config.yaml
n_experts: 24
experts_per_token: 4
d_shared_expert: 0
hidden_act: "swiglu"
moe_layers: [1, 2, 3, 4, 5, 6, 7, 8, 9, 10, 11, 12]
balance_bias: false
init_std_router: 0.0128
num_key_value_heads: 2
vocab_size: 32768
norm: "rmsnorm"
extras: ["capped logits"]
init_std_qkv: 0.0342
init_std_down: 0.0209
lr_head: 0.0121
batch_tokens: 65536
Below are experts of layer 9 (counted from 0) of a mixture-of-experts language model. Rows are named router (the router's row for the expert), gate (a neuron's input weights, with its number), up (a neuron's input weights, with its number) and show model dimensions 0-191. Each number is 128 + 32 x the weight over its row's rms, rounded and kept within 0 to 255. Numbers have three digits each.
After each expert's rows: "gets" lists some tokens that make up at least twice as much of what it gets as of all text. This comes from a sample of Wikipedia text that the model never trained on. Tokens count by the router's weight.

# expert 8
router:191137149123118102109138180088126137118077134159188099087104130130165106150119175135143204132092084123170096137158166197045089143140131096118059090123154134121149141073156146170120139134170151106113132093172143132081134140127147122132165218136153097118119096124197178144091171099176100139071138104122137090113124147117122092105186128176113176129184158187064101114125178089086151183136107101111133175150161149151066121073119151098130153163156157139115200091134132114130169150179133134137121158124131071094101089125140127146154165083161161110141153161159149151131153168119119072
gate7:150121120121149154136138205152120122068081154159112099148119081164158156129130100086114141130071102143167095130133160192148135110114154168104082092147154114099107141158163077125174112130098157181142094146130088104120133102083108131057177095163123123142142143131134124157074182097172166075082091113074116130128101197177110070050146138051168115031149159131168116105178173151184184155104160146140136127181091124145101111154137086086166164114120151143114114181143112122102149159142125114115126147148142148108146127133117110120157102188088086153162157118190097136181144165083158114
up7:110193134180161106088123120114120082158119137147161155149153086166175087172095133150132125189115129169109109097127112160055151122076158108164149132168190112063094104121126074103124143133099175110125155176129069196133119153144204107143119117090083151102077169153147125096119140110171150128118164152159111123103136079131152091157091162113118091162117092178076141097070106137105109084149129145110125177148151126081097051209170180144084152158121101115078107113160182110123111121180118145152098125104121117165107146161103096134087189129156129182106099115078147116132113058166130098
gate8:073178128090153145127127148148069117151126151150124091101096136137143160138142121176094093095148134154154098112146157135086160100113154125086127118130090130104160106169219168143145127150146150136130097106161172080073178105073125086085192144115184091118094158136127129122095112080176134110136158154157144159127189123142180138122140147123119156124134165142138137094069067143076094084202168094136090121098182128151071164110109084094102131151134126156204168162162024095114129174098119165176121156125134208141183099160150124079123160105144094094132118177121156131092135127100119082
up8:139193150114041116048156118116190134161118124195150069133143069188135135093146164136117165106143134124107145092170164109180088152101128136142108117128098137118151102167145089102120149095098108085084110131137099154121123040099171120145123115115103146166141110133180142128109123176109151082161091136136090142065087149072160084165097116121159167121127125082147241134154142151117119123170125128150177094137139119111120148114164173077090155127159155076122102063106087112159186146083118098121215159079086079137119114125136150189157092161111138130127112142111104082128115133154126147
gets: " of", " in", " and", " with", " to", " a"

# expert 18
router:134111151173155204123174093135137106102163065168112133084082144141101131169142131160149146154143168124124171139095161095176120156215122177098115117111133129176156110070137156079121146156142203096128174115083170081121089151065154129080120091158101134121160131136113124176125083161091133105204128118111155166096096191136128132113131154148113123123113101151092165165134164161101107102200161158131032148149136159154144195155146122119114133122183143127132147096116121127131154088086131127076125064145148134086117114132216133177087100110164118139199113093172114114162116152096127163
gate11:135174130144111174101200160122153112130114090123153081080116149084098111122133097138115148129165081105119098152136126140145156143121075092160178083142096155161154170144199134090135066120120054091101096182099143158092155140137084123165104136126118096059130113111152147180078121180109113127150130121133142142145080107147115107101060162089144053089072117117051129110124135146094141074083125133121123112114145103115126158162145137144156155124148138089135140216168136071081099077071192163149179146151146054087061121135151184115156133114091141149179117135084141160157139097125153135
up11:152083141106140030132110091145090158121225175120074138138128110133109149074145087138152127076155160131099161113140034089096106105156196124085126138116168150115101101147161150129090150104112159077129092095166155145089121147138164083113107103100050114101109152114137139098105162086189129104156077148129115096069195078149138124120142163126077196183145102104123154153155104077130191156116173119116152106098150115060112085115117117157122093092118093148108109140179114138142118105095133112128061143105125171151202111121114179108148131131120108145147104118109143087110149184128092161
gate12:157144096131165127099108189136091108129123132117171126149111156150096123106119113110154153113083133121131137123080171111147171121197123142110084161099060109134128098124136127142068065160169079140170058096146117128146086115104133156120122142155183176076149128112058159124144122127108145135190123131148202107130103141113184139109138090156184124119132136175164139084083138120143126137092050206105129149101090079123109132111189197126125141173074158106172172113188181107180119115131134111093108137101150143122126111135162097140144152159161109012103186162111149129120131127190107180
up12:117120131047186185155148169207087128128122101190112133189134125161106217121088118093182126109139143116126128051114163114133111102127118149128081180131095137087073104189100144092159102115123076100191117125144120097155116130120141110150154172169180154094064098144091145160130171171095133143134168127155140116133125157116124177116129057157114109106088154096136150135145150123096099119139095185151159125094126109094125137134141135142149119167111107104169199137190145122148137140135177112145199111094161124106088162136117137142141199196145160057150145148069104121146084139164076157
gets: " in", " In", "In", " July", " March", " January"

# expert 1
router:159117149131113187109118127130149199122153093122123084140082209139096078154155137129108115143069120154142089123161141091148175120209108142126167116117115110175161068088149071142220134099115159131116139152099090118144090174153144126114072110173122140123094151104131156163192136099172146114176132117105107150152119107122126174103065175078127123149090157127188087163096158097121111142170117134164101075134143101127136150125162134148164133116159128099134137187080142070157046151145158069111099106096185169090165166109139101081126084134112103127128094107068178161068113097109159142
gate2:125097127163157150135109100154189104126117148122164107161110141140122122137139104102103123120130121125142084144062179114149141222122124112116073052098139148145134122091097147153121125117148121112098147103102121149161103117172120145121053132201120014123114088209097137111170167112096160142156117123062095132204081185142188159094080137132142143113155150166118150117156142155163119156106095168111105144133137112136123063210100176201148115141137114152157132115138113085106184130167140140182131081129166129120099141087081111170131155199107101154131124134090098098135131183079165142
up2:136124142109128103203111067086111156082165147131112149099130125122147126087149176098105129103110069142073145121182160105136136188076097141185139100112134106139140093097129189092140111137155144089118132106165120107124139132150117082137092152110072160161125101148184159108212126082136174082135129144150137168109110152140140169160076134141198059064180146102153102113118082161064159137120119135130122176156095084127171067148137235197119111204157102150133123130125145139121160127091147126117138110143123160149105155106094158166081139115185067134103138154133093103118196152118114154
gate3:092162145143160160168104104194139191169111074163172105104180119165131138117117116064154173140143129114136120099115058140140111171161090105133074103160121109117159139155122093070158163110227123171148119134116119115091106141062139130156135165136151145115066116145211103120130148104135126160124112101120167114021087119144151150139119188164087130125138187093153112127136180153126147133121122151130120147097102144101159128110190148146083148078091114091088085110131134105107147100095165120118093164137147113120184135118172085179092139096095115124198199112078164145151091139180175138
up3:107112136155096135095100138067200078051158152092084115104069128102175154078120120195082121145113158197142113114081169119067136131095147117078139133132155187109117127108121138188094165138063152133108125103139124110133119084174122099122070124174122111155132117147085141169160045116118101137154138157124134125167129148118098153148104066106177121144129035130122139126136062090092101147108146075172150140168108159155102061114105134134138089176185150108119129166101126152114152171143164189116156122140121134107144135076145158156185117150134132108077109127162131083150176172060117135
gets: "-", " |", "|", " •", ":", "=="

# expert 10
router:210134135120081106132138172068109093057170095133080133092090076138140088159088172183142157081109143120130073151160111125175140142079158123121109110081158157174108105097167101107177081146139145185117070170107159110161110092153096100142112176150158064148114084134111120151065162095142114129138117124101114120124146141149165155086080143111064084166136146125131145137131167177136157114141079072057094181154108152091129115124157153128099108150127084145128130107151108099140076098135073178110165140109111124130159129161073154162103090119099067102164163125129077088073151173152088163
gate10:062084157101070169131049156124212137187096076167108153145118126146061118116110144134104114184109153168118109108118132133084119169119114122126175106110118094207139137127154147089186097152153137149116120126113114168174123079143135093128105168108148127137137130183189153130095159164107171135066146087152149163112131151167112141124126073138148091106109170145086167108154165152149150180115132143115156157104167123114122156167137154166156142092181104096180106156131174113152183164189116146067185146102170152154148072143140111116167143109078184068103105095174176125105104106131064137
up10:190189106181162091121142118150100169099162146128140122121157084153130155153139177141159140117140061162141142123132158140167131090113159152107092093131141106085108129087152118127119123116129181086109145128163118080085165167183133218142165035179126123125120134124198100150166094140091105130202166148145136115126123104104148147157144197100106186101172123163154074141129117086112089140145154085198134080140099157155181080109135129090122169111089136158111167122138154087074087068099100100197163119102125112121079181071144103121110146136115134201144158180122102142158143125118109122
gate11:093149138164100108131112101119174116172143133115124075111186151129188112153101068158167112119099093174111137124174157148112073185112183153127154110090142101151149155127183147116077084099096156111140078134161118108141146152114164179161096161110130106198125145173080125142194084122148101078142158130167152183087079086171153149159106099142106082104116090094108217076097122164083148139151138088163131077129139162151115108115127127099121157050097141100112110136129122108171046107136112111141089109147168107053116156196130099136172107119157128104093133166142161086132180155087148148
up11:117176116159106140135098083163149114160142163041131190118112131157167121151126118155134125124102149167102111158140127113074142198140096117050157061168168130133106143079170087123134139061101231152139135084124139110126161120150101125144135108150072136127096158190152131117141101170120125125190172114131136198098147124140143125153169155084042111141106124101212197072101133143146187138134080065122108132130126116139128097106118148130137144084102126118105109145118106094125093112163105128150168173140196131102108157164128094161168154147151166182165126135119124100100216149130150098
gets: " and", ",", " was", " a", " is", "s,"

# expert 23
router:181127141175125076172157146076112099108145110135194127091121157131131109171087207176100140065161089173118083156136112156155121103084157090152090064117099139144063123123131112134144113112079137163126066114153152110083145105144125124162140198099150101158145110174105086125068216089184154143118107110115184085112111130152151101149174085111055101168099154094085121113138107149127136132120123123125087175121143109085120143068130126112144129137110100172136110087161123107126073110113116147104135129033075168166150120167080142166147069133084141127149163166113101092133107194121114149
gate7:115095103164109116098171139131108184149142191114137092113152162189154120143130141156120111155168101098102085174133143041120142038159149085155146124115103124164098157128161115141172085127108168133195155073153136151113095147128177184098146138076172151072149077097122075108140088085117135148132133194120153153141139114162177091146084101125143057171177128179113151158142074140149155180115110121155081154179147136144146128169159101166134142149188134164149177066116152085147083131144173138145096161101084163125105161139130136113155140152120096160108146093124067072156116153170075115
up7:158166119159182162107058105146190109112135160108125174128131132110140151113094121092113162143122118129133145168172119136115088165093131158041154144137158102094144094142143124090098128131188121135108099130113175168154160162116106074147115121166143136159091185152159143144106150121128131144140114072156080114102136084108188107077176161120100154116052130106128128195100159065102077124090143096082101154044142099178070098077104150120095162100098135139134119173098125129099144062134061155083169099202145097151147089097079117128126180157146080166120131132131123211102129130101135155
gate8:153127122107086189151072170153060087122166119051114081126112096180153095061119140138102135066084106068154085118163083107120163101126109103141138103154117057111126104132099158110201143139154133147145111132138110153112126162140106148133139124127194103170124130122115099141099151108108085140152121111150126124167149116097139175059161094110115097102165127078162134127144135137156083057077073147104109114159134134113086156148098095133088185123138118186110245128092084147143091120063183171116124130110187139150155152148138151163143098124099114129118161100174148106085100155057151103
up8:122112175153125112040143112147134125106090076214113138134123155136110146137151134116138159146131121141142151168199170168199112137115138124115091118123157152115099170098207134149121135089137106110151122112147182089119110149113198171142119120154173124133136081121139023164126118164068125121123157069069133093091073122120154088146134145123117105151113146169093154145166151153154106114149134120126120060136067141129095112052182096068132111107154139098092118088181147183165143114125086124149113155157158143158114151028151135132102202085073138099117104154113124106168127100153144092
gets: " was", " and", " is", " to", " had", " were"

# expert 11
router:161112128118191132109130139100114156166121109171182117114139101067100151093105156144123163101111117162150066134140135152116100098076125097141097149101072109120114087106089130107101102110115116092194067104194172054089185163132112115197137191127136055144127162164097099106085168140127149126170136113120125107132110143161119069107169113149084098151167153094107142120176175119088133133099154161108132151131105134133150129052055127080139087134163150142119157093117117144125159147122171200077112120107079077120196103124095131175124111128151094110106169194184127166131120197096082138
gate7:148112122120144097094182137148147169116141159144182200137071142136128099086129075188116128083164125108167123060112131192115176154088119133106134128105079101088098172110139140125156131142155117092160203109120202156139152084145147151154073154158168049178162176165140141197172122094149142074125138092129135132189134147071141093103107098089120144127130109104133112125135099108107137184106230159136124072177161160127146178148150165106173125133133095120092167153161190073154174151143114147149135147164165112150149137101173097084148122135117100108082164142134140068117136139128108107
up7:139106116123133078129137103123128106097118157084105124106142125140103195151167172125120145131092162207180100092138077095122167155126188158107106110129142101132158137146166133148133107089118100084124173138145130155156156095109178114156132153069171090102083160114128146079146064154121113150149120119118136139167157138107101160072106159150157152138079104154117125177157081038157125154135165129150195145050159053116160043144138131096088134131100130136113152161202119110074181107105150124148157163139102117121057119168082155196122163123135182089139060125078153164173116138153156125
gate8:094101127176144115118097154108145169101129110148129159178117194081151111162137133118133216106114139195115166145168122167146118099183127119114146157116134157104109116174105113201142137122099155110114058106136087112136134119143108152163119126086069144169133156124186073103111155135149106137092167110154115111120153163100096159130150132175168225132087122112127173154173102132193154166126140090139160195098137087174171100112091118123138077105161104081145150102151127153107150144092116185136154100192160116177094091107164088168133088130125162120168141128178049181139073137175067139
up8:142112152121122147151155159080163121148142121110126084174101116091136180114155102101128110129183127087101110142115132107123132155146092137131106168146125085147112150081127104074143141106150100210205183119100123190128083107131100079096126137145170118172088090123058146147127101219101105169176110163109123113109103119084140110139071170054135116136152127106109094077115094086143076121149107144083185096077145141125148149123092105083147118147122152123065114090112108089125072123092104046065194098107088130163158125188104164156094065120090189105114139100142103131149165135165153122
gets: " to", " of", " in", " for", " with", " and"

# expert 17
router:143106144160161089101134125111107124129142125164086122098125173201115075131161132143116081077132111114133140095131109102197153154131155112147086123112079103142102107118139137117142151112108169202126099150082133045118083175158111149128112121181139114080105151116064111161133217050138098136178098110050111090132150106184108120150079146136125147166110158186157155124119153184146121111160116064135119116208105076133095151149109119193163185091160125110105159153120116150173113071100103104106126070142102137123139188134136119150141115089091177094092112082076109094090085110155126152
gate2:109078188185155108125085108086132213135132154086048148115095149116143118125156067101151165104118128138136134103142111093107076061101067123178151140072144115142138131140112143135172077122134149131138092144096100082113120119137147139124131091095120110119176142110120125126138145147134137159179130177152182102150128100179155100178168165150108145135111051128170091200210090127139079116086177128169147131199153103123170182103099115169084141150136138158169154141144119119103102109151115149092118111146113139174112158121156172081135144098129104101122116220134093142176166059058111138
up2:116144153106107149031128129106120164114126119138154106124171103060095167110065173101141166139087129145124156129111157094115145136116150150073129136073097142114125090109182125153088139189086102075134116068112141118119108192156149096133198132153095131152088167187139130085105166202148198136186149097143121141174146105109066119157126104145203100140122132160073144100151156099119169141066126115130124126063186115094125135066117130089129143142099071113119091134130103110127185124190152101125170136135122139129123144146101041125191104108137123093161129081087133130134062137126139082
gate3:076103110066132097139142174115181125069108142136222124108118121175141107194134103157133143095106169168084228152144083168111157171161131141113189076108111102105155130164130106098072094104073139142116146128118155106098096114135101131160133151116029111108128148119124129095104138142056181134133159123127129069134060149157126100129135142101153133105152183108143131092132125162107136160139107106097147101142059111179139158108123166108150137092086175104157090124128091104115141147099164140116155115160119084132161175076150138121105119087090112067110124184109081058109168166106063107
up3:127138079071153178113155135160156110148142149134122105116159104127156150077110084091127110107160146191070116147170143141110147111129122141132162123119069153105154122137082175129102103096142133127170175157147098166131147146146097145166125139171100159163117103098115147121131150108061066088112174123099163104142082116145130140155127083052096132083136131057188141146169128166132107109166088158114135056084081163183117176129185097211114118130153151082123212121170192113129126133112202106114139080129093167091151142078124184106100139150093153172196156083115123118164145120136086093
gets: " the", " of", "-", " |", " The", "|"

# expert 21
router:147126170133129092122093046119145155165165150148114195081116153163171105149114128129100091149127112149138045080112114094076181113108166095113113195129149135128139099128187116139127137097164131132132067188070157128086154104098093103118146112142131138165070151145101165124040158131151198093148114117096083119123112102133098092134145182138093169101115127155154078082097081101206167137166179158177113161104128081133079150148155096098136079141182123133162165170140127107153126108171133098124113142121122142116186117086145171082115094106159164171172103127085177074096115094119143130
gate7:104129146166164103141196081122180120180107179076111102106120109192165159139134130140129127113181185066105108108111119088144140123100096202139109096109125122092106076097140101131129115195118152108075097174111132174100161121020164104138125149122142167113090159107096148174125143075176122107197093151092165126146058093092161105090148177158125135092048063138118103077115130133140103083085091116084154103109147131188106077137150124153155106142096123129172155087131116134159110099155105176127143134116086138140046091130143125142138135123145112147124123157151138104120160090154181085
up7:153120136136141142119178055126174069181079146113131142140059143100161083132175075144156122057090095093106146086137091103097145058098128191144165139131149096179173106089145128114094180157127157131190131134140082135170166089123193119127187139150109126138143126086123151128131116113125153117091140116127154080084154154169170086170114143123168143109163127129120064130199149131118081124140064105076097103145126090152101125100110149148162146146187136078113099141122099136185143183166144095102162139132092146108169187091170124096078133086109098145196104112111111142173121088080116165
gate8:132167114136071080105108086129133194158092156112167141134180089120161125141128141146112110108136060099203159113123109142125142122112199103092162122095145085180141214084061154122127204152077154105171110125107110058062155137155153142180152133110134087178078119138129108141123070122119131126097152160106101155132120120137129142122103137128100106133103126090167112099120114098104195098100119113181122181144166166145168116104082097119117126116176133136183109176121116115166103089174146176066147149121171201187106117050119167172108135098083123083106081124104136136100120153107139149
up8:116135129124052138116104100170110154165114139076114146126177035108204103168145113106150091118106063121189139163090152114101123118158134142168179198112174110179095179103103138115106178151155117121137143103135175140122120144064140136124164158163110128129156105135161083129160153151164112105110174134051116149098142109144185136175160146118097084114145131133151143132111121132160151129109128072131139181157083181163151083122076110068077068176110131130171142132126080123136057138110156141100181187125092205119140106084085152145124168112093113092100120141100095160131182122120178151
gets: " |", "|", " ", " the", " –", ":"

# expert 20
router:097106126188107169173103116147151099187144124124061166137151131168091106139110167052146091109145135174104166113115101086136146122093151144117163148177159193141173122120102100141122127217063072175137111131111048121161129174148126144106137080140099203125134139134105139107164172132159141132104097108151077126169156103130105088125158098131100094083112109172185141163099116149139195102138103177140156163118116104113069140129155094123140113144102163130169134173141178148114054106055130119125131120128126184141123120138129097056104102187148155141143088084139149109170135095099171205
gate7:079155153109090177085086184170129120118119135194169107140139046130100147168179126138141087127116156038107133158107104144125206126102142145112192174150107154125083095068075159153059134139181127220143146095130104135114137185150151142106150154122098144126208097124112167092162138051114161160152096125057085092100113117104054058116116098137153136140124130109094106148149141152156119138135118152156109144116099101155108117122107106066118120148134141124149120126123169105159131156127114097153169085168131125120116150162127085096100157096140103140149172044143118097155090093149122093
up7:144149149129120117173108042152187134139136129140098140079132126167106138148172137103136179109163134103063088122162136141103108157114147151118201155155135155129190164150075122159116124117134101198118177085145153097052192121132093163137204129121121137160143163120154155093131103082093107111166097150140171109129157094105164171117118151126135058076104117155169119136130099161125165101141188099080095129138165148084132072141149147067068102139127148124124123152114079109085142188152043138065157097162173111113173154064077119092114122130144131147135141104118187118120123069132109176
gate8:067123135129121158149074181097097152118123138166099126159128096121128094098124205100122116103134117092030179157101066094130136151124088155105090173159151179119129125125096128086078138128145101136172050151136153146134121127135155119159148082151129096125120129104136114133068156164124145102100139114109151102171083087154101141128133148097107120132150150169126173146165130133093153119130131071088171091100092155132076165129153114055141136079117155046097047091105130146118060182119130169151177162170098082111168127145138106120095165211115073139135161162130150062129159098070127158
up8:162081108157145113130088114134098149180133103123115076131071155134153162174112149132123152121100168155089143158081111183114146133135091129133071135202089108084130125145033115103145132141107136102113136162098122143122114146129119103137064152160114189184123153114152139108236142103109113229115173127123127123089126090170139097143113132095147132095079138155119118134150141065079082131153141138162103144089131093090071118149216090090075117171119187104144121148163185102132124132140053109109121111136103111168146129137095201142082104156130084116130091119096124054149133145083157138
gets: " |", " 0", "|", " 1", " 2", ";"

# expert 14
router:038185112115148126115114090120052184086096161172069118191134100123126176085162079141119120122103106061157126133146190143106149099162172135123139140158131066108135170133179124117114136080145147138137149099164168159173177121131116122158143113153135109115137150122152152151140101132146101099149140120118077147162123185156166172149056121131120124079165141178168105145165186059189132207077105131102107108142079153180129075122126136166119129097204126139143101093158097116105140131131156138137129126174157034122119139105162138147147124157158101106102140168124138166123136186179156078
gate2:118093141115095129075094162155114157140134083094156120140130093168069169115104115050097105124140127147074118125159097114155168129113088122160103115142114097173101153180129164094087173066106133149134118170118081157138092126122103121119168129101116148167145159101227122149125168127059140127183067105117107156094125118058187138128091139116182116114155123072178128144190120178121112075168082187162214192148124090130122112117162063133102113130131146115139109157136131197079105178135146085161084143124141081082148147137153151167075186129100166135106118153125145142102108134126124099
up2:159135194061115123139132155176093147153123147142177093092124113128167145158173138154142150146130135162184138146148182151150157070161144078151157131209115148101220191164139115083162093127144115168131158088077111133133156163080093114175091093110174145114176140177153103130118092118153033091134109154102125137107114191107038099124128124148087148121136092094162129163191112161166092111109146152151134071093080139152092115148082079173142125141104096106123140114145137134157123128137129156172105123110117095068169106120185108148167146175128154120173168139125116094150116139109052130
gate3:131179131147102095118150118161093096062106070081182196077146123138147104133171132159096138107180049154137137109092119133164109159131091140070129139169155110147120121104057133160093196106156130153091155091110086120136108102112109127113149100095159142092093099160163103140158157077177113137078109146122137152193120110129156148174159174132185139143136140109165119139121116120052171144122079095085123147094097223140148148160157121091091144137103131161123186111126181082157099077118122161119199163127149108111126119092134144133103152150179148091184090158103158092144144140202123182
up3:120166126142102127127116092117119143100096077120186150176108123117164079106125093151083187142157045137160201085111117126174115129123098156063142187140129141132125083094076118189132171059141167136129165115122111070107102147125088108119056075132140150126144101130148122118115078116081136107111122159146093118113108110143149180172160170125162132129078142077115142154110165091129147122155089109136121131146111188087170088213140116132094160120107156199123184129069138128114123078108155157149195146126147103137077177132187142126083114153092161092133039125136128130115120113196127161
gets: " the", " a", " \"", " his", " (", " its"

# expert 13
router:114124113157071083099102134117073109130178124083107122173135147152120103233123119095141052120106196131168089166121093137123170084145157126142179126129161156134130146197133176095139073152157157112107053153107095113155082126096152082074094134137086171095139134134187117106141108158127143125072169164155108216199128122125110122147090161139169136103090135107143100114082087138079153174088148115158143130106110116092182166136110154094112070110128169095148101172128148145123136124057086097133120121134183168087146110117101115063177112096117155111168102100140147117177143097125116110
gate2:142168116136090133165096105158066124140151171145168125154112156155163068137073157112118162118158159135164080163126096106090132154128186131130117092085138131079137113144202080122125136177108179108052069163150100126170144136125132114066138090139118074129096149147119060098114183128151174103113115103061115124112063112143127129121099183133065131136129070127155124112108107129093126219033111111102164146159111171115161182090111148115121116113129163098128089152093165115152144116177102087115060063111165138105143106127128096107176135129137163160129109134134098205170120101125098098
up2:063139123047121105107196155135141140124090088075138177141153172093087134126107169080142180165123120108085160078188136049093115099125124113067088151152156142074130170109131154091134106163127135138095214140144157136172156130126093180103111162085110096177120084134089142135166093143106115117150150119157151132180130132111118136074135145080166144109140131163134139213147086049168130113144089122091111132135215118126073160121113140155085138057109087129153108120130130140138141142150151116141059067145155136120110142097152136118083137114127145136105079085127154086096199095142124143
gate3:104123105098150081082140122081099173119163073191132146137120081072083115173158085122140120168131094165131087121139145151160145156151127153085078120186143050183115106146167119160121117102144150156129109137112134112186136095141124108124167112201138150136140165150137124024103165143105152139187182128100133190152116115128103080179179134133066147107097112169112093151104181130143199117065196143119164160164176096118147116137118120095180133136169122091114041095157134145136128137143109141147099138078108114145075115132131103171121115106142146122152156114129058112151115173179161178
up3:108119106089150137148138115124124108094092127118121108116124190162170126098111082106105156135101152136133123190091098189092123146082127090159208147118095193084073182237146148174161136067122057110103122153081108106156127194155117167145124144083116179154124111145160167082143112156065153147091152133136115146146148170116139144172153129140146159131133100134161100132184094046096117150152097163073176106148121136027097112116143171167112146126143076125141122106143129162152123164126124100145117146097193118121166161119150159093122108137141147145082077148048137120118099121139149079
gets: " |", ".", "s.", ")", ").", "\"."

# expert 7
router:114154153124073124148153169157074159106185071128091139184131138150171176143148091149148093141149093130127104120113134128165132124183180068130177106122172147081076108154118111163163139109216119105084135161150108155076082137139144130082098090134100182125139132143169126156162131172101126111095143123187165131143119153163141153130104149097191087084101100189137110082146111075083109153065133145150127068103162178094158155175156161104070112115110132143159138167137094154104134168112140107125105122193146060140143119080118146108176130147108126128173058153071077105133117096139174068
gate10:079122127039084078095154146073093094132147202106122109152108119176095104147130133136136172149137162122123159171214086182071097144122104101130162133129120145148133114090102135121153125119135136160103091151150092156214118124139145063068022120118116092080157099162120097086116191129077071140178121133156136075113129093191146165132112122128123161212233130162117139157136173170135146146126104084167118190134149082091141118140143153129114106110106105092095132117126111092087133115093116147136163130171129102131126184124157135120127174137177120142156141109162118135134110143146105129
up10:096157133094073124101120147162142155087140150105140159130109171152102134100142115105192126130148109144145118181162159142108153146136106042149131123095099129129124123102127125177107111181143150154131146179127045166160129153141205069157103145093114094114136106186061177066119104158101088119163115135128099110161175188136160061153131084150142190141225133103161135116117138130125169082104157147139088190064156093070137160153161140120087095211143136163142115137122125134073127142091138168127172175118164147121135093128157142107115156089098137116145145067149109089151102119204146117
gate11:145108121148145101193117155128105185129074155116149098144152123130126091177153129131116145125191124115111081103118179136125121177095092111209108182149128123158119095137107109121119103162154152151125110176179115213119163119176119114172154168133125154149115149091169143154107135105122058125049161071118064140123054146128105119093124169063139138143144042136087047143079113143129121099164135114148106121113169145087158124115142126147133131153099086117168154183062168079116169126119149133165144144138114101136118151061104144123158134081186105184188131135092184107142131076074127158
up11:174157153097093101160104144171081117096116131184155148124162150200160146147135182121074081119156102133057080095175133134126140113148170181127115100110119122109163118153090098156103092161170132075103101164186175065143122135112101185129136160125125097121096166083103099149169086136064081128137142109143148133102167145088136119094136098134097149092206127125101067117133119127144149148148150124145165141144148153117116088111098053243140112125111126108100092151169127132118149124099144089132106112115158180146118043114148139134157136143129178189191110086063140159136062126125160099
gets: "\n", "==", " ==", "===", " =", " ==="